Weights of a small mixture-of-experts language model, trained from scratch on English Wikipedia: 2 picks a token, 9678 steps.
Below are experts of layer 4 (counted from 0) of a mixture-of-experts language model. Rows are named router (the router's row for the expert), gate (a neuron's input weights, with its number), up (a neuron's input weights, with its number), down (a neuron's output weights, with its number) and show model dimensions 0-127. Each number is 500 + 50 x the weight over its row's rms, rounded and kept within 0 to 999. Numbers have three digits each.
Before each expert's rows: a language model's description of what the expert responds to; "comes before" lists some tokens at least twice as common just after its tokens as in all text. This comes from a sample of Wikipedia text that the model never trained on. Tokens count by the router's weight.

# expert 9
What it handles: Forms of be and have, and "as", right after a subject, such as was, is, were, had, been, in "it was announced".
comes before: " a", " the", " not", " been", " an", " also"
router:401544479524475543493474511530508516592510461438532455539546544449523528530490600519481522457489585627578533512552550481542528509511493418455602502504426513489565611444525454446563435579483434526579518430577463446466517525528475457547482411537417549491473518425489457542574472531470457518508513525522589483495473525452418520472464442411579410413514506530550521561488569525603495464445
gate1:427637486469500534573539470434490541458349545518474534541565558530533478485540444428429453550554402508504518452513501495500491561512481478504522401509504427461444496428503541509473496535581492489524480535552594420473470497507534511463417509495449396549496645466501507400513497561473518500579469421571520469504460483485453418488518402513517472472548511549493537497573561484562443388485
up1:460545498487469503611526456486504580557353423553464577548558586499499452483578466599358466548496502484459536494525516517542492601486503450470433400505468406528493553436497465494484489543570534480525470535548505427483472457477535507479436557514440448463472583480459525399545410560441497500509490429495544456553470541502467435505528437477550435554580507523526538510568482469554477405443
down1:473423471415558540489458520440457534509554448537535628530459509510518464619485581534581504509465490466437448557560500470563599445495572535497491420600411515484527487551479474524468437464473463500530550479447482581480519545423448492512534556537523508433607437391460464514539458461465377545462522438500510508459445441509450545519540464547512417525442491546448399529508466452463571525561
gate2:507423445464434374497464455505486522510537431576503511527413513483511429431470505473464619456450494525490452568524386408479506524599485479499473516427446520542490499446511593595520426561413509489569517635547487506513480479510505472496575450467485461582547424406542444408501502558451505505463485606477571422538447612450482503460520482534489467457531531484487570502502499535487516508536
up2:543495471391401465541548561532524456554480411513420475514497545466581419461499547520517561460462580524462476528496429423582529534639550490455465440551461418500551542403461488543505446506477556528506418523583501452452444447566458497495553516529484437501560474437539512435570485502464441541437562495535565427529416529512454457473431483475539428552468470517428588548465498494566573550483
down2:507522476434450574526484505560570554471521529405449481493519481524511550520485456559523542430600506540525599547482604527547454611506493600489458558423509509537415525517478482476508445566646543603489587473550505471581563461446530523571525507543505553474476484493548420488540462416482523493545570548432445447463510504453482564462459524488401610486552524526521455463397508513552480533490
gate3:471529500500458419509522623459540537474539468551503476525451555578575500412470621417571508540501475613546605495514461460465498530530443460449539495494485566440509548458545554461542544504454485544503531506526602539490507566496560489485578525465449546526500430590499509508450519451534492490512502506509585451404491560476432503559388468449497415389495489535558516488497610457445571399488
up3:508487457532498400483509556487516575540589531478595447476532553493443522422501575442625421481536503543601555543541601546552477488499596472444527542448439559511531553460516482491543460450444370533492542488503525569520526466423515534479554449544478516537501381537542472501486396463540520516545504506465554539461433520500395418452405511484532494497453530488610440515543570476529543481478
down3:398491457487590513547450456516587544460545508641503563437476518561543438557511487444503436552486512493435510491554611460537491610444500548412575589525564443542487514516439424444546423424474450517571458468494471495454440499563423545547496528463526458560516480492504552497524485543498488510483499521542395531507508473477559477594512556507580506437537498421442494580542547412494440424527
gate4:492581514573447478534488478476421428493425483483501551489513451545552489537528405445472474504513436452522526446490479606456531474499482403441354492516551499579494515543509454519492559442544415531486537537491591509478476547590477504515458492472523545458598498618516569504472468577543515601507499425514549371531481515456480445495524516487516579461537481435511554448527476627584408515545
up4:472440533507509532433450443557575516468520532470434476566573535515539512419457518536434613442455464544545443529527462440451519542479445573522553419481578538564431522583479563527484429601519433525482509518546471502430518460422477487441519528494438489562461528449534475463490586483511495542469543563445407491450469413574488441422483486610441535451415547525491460503525516396431425430531
down4:484472498633486537386399531465451512480513507428499560555567590530531553534450580512458510458426493554512520516475525462504528465459510490516433464469401487621491557591486490510415433520506485514529540528583481534592562541540587482537498538363477561467467437535493521444582527505513485532499436517452565488505437501455599511538447523483473456441433397441528456462455479454568469562501
gate5:450485599486494457474447519531517451484495433478487538503456565506419577521429468370478568446550487416521535531493475464585565531649457581506594454524507620506412550560494502475462517533530519601553445471446564478451459486464499446497466501492438530504492450488493458513474458453485576465551509474574525473486530449482542463427479440536481550510429619453493534431445532608538464426538
up5:433480506426516511544475476507424536522416538590481506471476407492590553434530540548497445587502495559501442431443512482441424495447424453522477513489556389496526399479514620504530542513521457461573533545522536523505552578512527382523581474461541475465500515489494420446455581569488517524386462460471550505435534508436558547482562436574441563454572554430432552482494458531453509474490
down5:543468465476515504504545497540445541578497552533564453503471513568378553439502465449551475368476453445513449540466562477473530447490474599549470636527519475474545503519542535456481518581449463583493531513449501508486511548468498537456501556501582444532593440473460425529398607438502471548552450544507467603557569438549537502460581472574472504521465562580448490450419504579483494559513

# expert 5
What it handles: Sentence-initial words and prepositions after a full stop or line break, such as In, After, During, The; also "that" after verbs.
comes before: "\n", " the", " -", " he", " was", " is"
router:458527508469508518592477545438504458476490476563451518473486500520420559481419567558413506574561523487478554514526455519633460501593468496531585534482463421465477471406526556424514485535512431420547512487608560508534492495478458405563532530486466488497534489490490493534529492466516512497483541629568508451480517571485535530480647457501428444450549653469513498445495459549475475382519
gate1:517556503505541585505460461454501482595498517543503506440491409472577485530590538577407450454502619465471534393493467542611483458469433413568481496478519488440491505551458481453525435539549573603472563390575567490491465602442455490530489522578552518430459441493499423435435427484499508464471485503488532479535546513534512542458523484461441376530509533514468523528449425506589490499454
up1:542516541521543552557461513500499447551560517477411459420525477487497519542652550509446476548538641437539561437388465517622389519577514460527559505523446465527550547509403430436552408521529489554518597464524499530469530514475514500468427539513573510484428504503518415448447482521519525436528470573519557482567557497514515514463511478470503441553472496473543454508520416444615471521529
down1:466542436556459487536475529541533532454533482427513458512500518490530490489456522538584561529522450462467512474453480574373541560387554450515507524521596503516525563414508494534529545492467467523422560398442435453511475528510469488521461509555544588473570626481469483599434505407495526453460472487466455428449381614540519439500519493561583553508492487410529623512453458513495489508568
gate2:500455492563516511552499488453451520565516422453467560595549475575544557417448499477526585494500530526487496535531551467517436470508529446490570475494507478582475431391505457551482587530560562532522472533538500456414565444395520492515491517535552495385474447574490464578565521506467614504495437462597517504510519549404475495521430438401528474460467520578567594464497496545575603549478
up2:474482528491423545426439461640487458474576538477540460475543532483419496468567475453472417449436452466567527551389460433474521581530514487568504458529578573481527544536543467527494491499477472509551478486390410581478429545534554479458539478395521494538474525397472474562455517473483464493519559601443534520520464496434511494403553400586508543530516539447509488503420506519499380459487
down2:526455490447458480494491417418384525425498555523586486423468475442475434513561545458455385434526456512538540558466468510470521473626505499514564584526483457494461372499467533532517450570481410577519543534467559576469519519492552486483571466459534419476478438392420455451495506497607462478453435459486562531450549449450505492496570487539499452414455469433487460466487510544567553502555
gate3:456423529532518573564428497465433424496480464548521547475581530515484530510484448525527392543581495474576544525455470471602486507433422503562573508531538478546475531416457523437575557492532538511550432515557487518435450634473505378501498502468431586477547600455427464584462481432457543496495555504508457419463481537466474524488512484570514533393484531394564554476422505510519510553471
up3:482458499463511609574398567457501470490494507518489471511512454544481519582458523486597408519540488446611538518509451460522549494435491565567460480560496441575501547399514506435565597509532471518502407425503477478490437582422511399544490556510522488474523506468386515540496464436488498455545516572521468548410460586442456501509557486515435522451466496403510536460429495487487642552538
down3:488572526483517564505521506487546513574434531497514433354481424485509530594553600441564472521487503638516465489516492522406494549517485551500452516529401529507546548470436565474638489460458461559484490480517550529642549460544535435492475512592496477449491458486596464490521515525478399438499438521441578559535486487547503471510473520418437433561485508533437575525543530471486561499547
gate4:500628466549513484465450585500472460460401488448567476456576539469490469481441531531434530467472380540489502473478394504473475512601493433473605486447578422502513423494522501487480464582530432523511577525563536482585401497459520474568507524482415481487443541393479578523496553447536436505433537396528481405534504525479486490524547437441492437506579548476438490534549496501567473447458
up4:485432451523519518437484472425459510493563553461554492468526526431514522628469513493505356491577446581563521410450454555440469451605538510480582504480527456503534494449526445435504462581505489452480527524657526504501438529476539456530449545551550410471475529405452535542425501471510432459435546442528474505590497572522538476532482418482515498520498541454395457476538417501480452495426
down4:511493603484513518445505444513478595549475459441449529500539553497489466483500531510574635404537445552540520553505588484551454492375523377473431475552466536506535573562489547598427499483528480516336539451507502474467584430492479467407525455501480506454514477458547439423480465492514520465526452445509455509533512441626557564516496451561425499482458537582485476480525499556492468550503
gate5:455437504500543498539628428521551546552555459493494452427515464427554473563375533546452529584450483441499524453481628404539491547482454410524482475450507478460438423543469487523484518594483500526561501536489504490494568477524463493485480519601418474425545485471493393467538559552463459491395489508568518529473499536450527545470418461406504455587483552524543538496492430505417432540573
up5:437500552496479488441528524511495552420479436435469407476590596577453523519540467458510543450412358478537505521471425390391573520509402513509479484463578465548507508540476511594584524586531486536498476440519485526543487523549423486548513499475432536494489551427524553491472488428500504500499512485506445457438488459419521569452417472542612496472437516374474497495437529518588550476504
down5:524446501504426417469519487478561513538486546458447549566562564553511517461550472557520477477543439528514527506493511440463543553551482519414449387544481522503583497455470481416539535454556481461573488464479441476494452442507474539592478589492500506468466527513522524577627528424353572418588605545503429498518489534503483484473548524479572549408572428576492457511394445451499489446537

# expert 17
What it handles: Past participles and particles after was/is/be, such as purchased, released, used, won, up, over, in passives like "was purchased by".
comes before: " to", " by", " in", " the", " as", " on"
router:443435441454543519556405517431523491550535453565517510512417533450515577462538511524527523552476525460581573481525469486537482486534472503529558497571443513420563532422455474447541629509484422520579445464383531494579396503436486445566523553469491476406492564397574503589532506459485558416518520525563556489471503566426550537521557475482544475424543561487490545538468475611507487471478
gate1:497467447508555438536483484506517548484533448596439442577461540429489516466491608539512640484457462490529582495547482469511562541439563490534518586509473516460487526436428477545467429482489424479523505659509433504477471512447419496516520520410475541471487529491446473445587524554518527445415432453542511550520513571406431531460497485605428497374463520484459466490567508471559433531548
up1:503486427568604457563550521448490573581536516506489499532396458458473491445505547523436649519522437483431484462518469528455568524470539552472498555563454534450477447503452468465502452474471386529471500603489523527508560521420514537566428470522453427537524552599510480396548490508485490447435512483551495466485436556478472515469550545498479550380454492486419505490601466495589383554512
down1:483426495541485508486570561536489444440512479568413513544429453428601545505559471491548401461468443505539575406519522455501455538540446491456459473477519464471555538592457498521494440591470519470445508452463552511610466440570488422467546438502591466417570473494489504538521640538518482475442454545446466499477548532567487445416565471491458429541503494418415544514540577514462461412523
gate2:469509456415450486561506544597472424512452476543414435622458464455540524446478470496416553520475535502485518635466515511468495554450534412484421474530517481527519478511552552589534546575406452473561553475528580436469494505450429518453476521467452545463496569504496552405403553530455541416449491507427489483366498494544406481512462495561504484470503524428537545574550586526476497552523
up2:505415481441524609557417509457616473506520490538545487531463479390508485490593454439597549534524548518529509663592491565493512434504506569441491541573437537537601447386496471501457614478503530584493499441471576473428441498467538503433454498497456450454534519450485589501481583487484513485485460468474428539509511498535545514521433497528534469564508417515500475563525519555459558477515
down2:524517478509539504507444459426525392426570548533517544492542473512496523566478552498532390503480598376580379416546545512547464456507466580424540475442559517552513520576535464506498509488460462527527556468501509480515497480550521560456513406565549565508570457476395453507530502470472502490487624528485491548522481570539504496474600577488378589383547525460478466483521496422530525532483
gate3:473473500368537473479555454546441537430509465516521541477531553552474484577448593412444472409528489510430578473414534464415514528535480501508552553498528563503429580460409499487484494510519436480519446469519427463526584474504530387601517540518440444361488482474492476503411470554514535546501458493462478542571417502481434433420563482438484537488508511520547450433526513580593526556542
up3:523376511452566533551488495448467453540514565438571479402456536557480453489575418486561399468497488442546590547488467485473513482482558471523526490564377492452536519498493483445554574479523475416406466495425463437526402444560497527489481599544532395432515515530483571512494452577532459418556487499530433504554459583564472441515501513453559536559455431547504448533548467477507564570474
down3:520557575489524551502440460484555532425482533576448513500439556527567529518496561455468472571533552472541447427472485548511438543461429539537492498394500485476476491488416480484546444431394531486484487474426545481570515348566522537438594506495503515481447458443505563513463480532560571464539487453498507417516432538452536438393522460547421537589589515423468576490517461616455494567476
gate4:496441414433543572372522529538492615527454452554504448562468449492502523482565587551483479435568464504471507498458435535495555471573491459596523541518543485534463551481506408430423538559552423477495391422453467444542466490512523493554522510593477431462511510512489534593528411552514438451488466485450474539606596497509562439576525459522565489481480470424503510476544444577427528513495
up4:507518507455508556502517491505536449461530523490531598504515604478526459601520481451451547549514572453451533409590463513500601490565530565499475562501463560538397524519542450502498535561502495552524465462451513556474515356443507471488555476502472485442412530442378549545560544427521377562490495487599534593431447413510524472495456454369451479563482497506513461488467447511552496500516
down4:487487426529523566367542575536457618457374515456485502544545451471519414430542513559404533490556581452484564581539479493554543460534532484532468615489533526533439545487543492497535500498477515499557520439540474586523528536548476560544532428484530456535530445410508492459510471580521505494529398482550393459582511496402510524488455459533453432422560530547408468552551480467513474528540
gate5:509487455469615523551519547444539517548518551510592487462441486517521506520528466489489568544456478591566489564481426441442625445522548521534472394509503450450444454518377530466423515534463541432529422511448570453521513595536381491506433406469525530525536514410555515447552584507479516549497498502493438434535489518450517483520466434570487552458508543524360464465505542523512606485492
up5:469527539548438444488563454491541515528545466479473492511412499502532473476484428533471557544554497482486476530480558479505470650504488588399607440493477558497552606538532545480524542461512456600502562544453569549547473469462608492443522401497484448595452472467422502459544423506473548439607457511544547499476518405522532475484506523488533480522437505507625582555487557457591459430487
down5:432460478426530509479391529512525574495478496520530449527464555465478545500519504448448545493605539482568495466492489493489433418447451512604459497443486579569467579486565500497494450425473547410397508472539547562573425447444515522459533530457479456506471537426427472467548473504527631483601474423606531478462493471457528648525525564488417501496470456488566440454522517452518508428457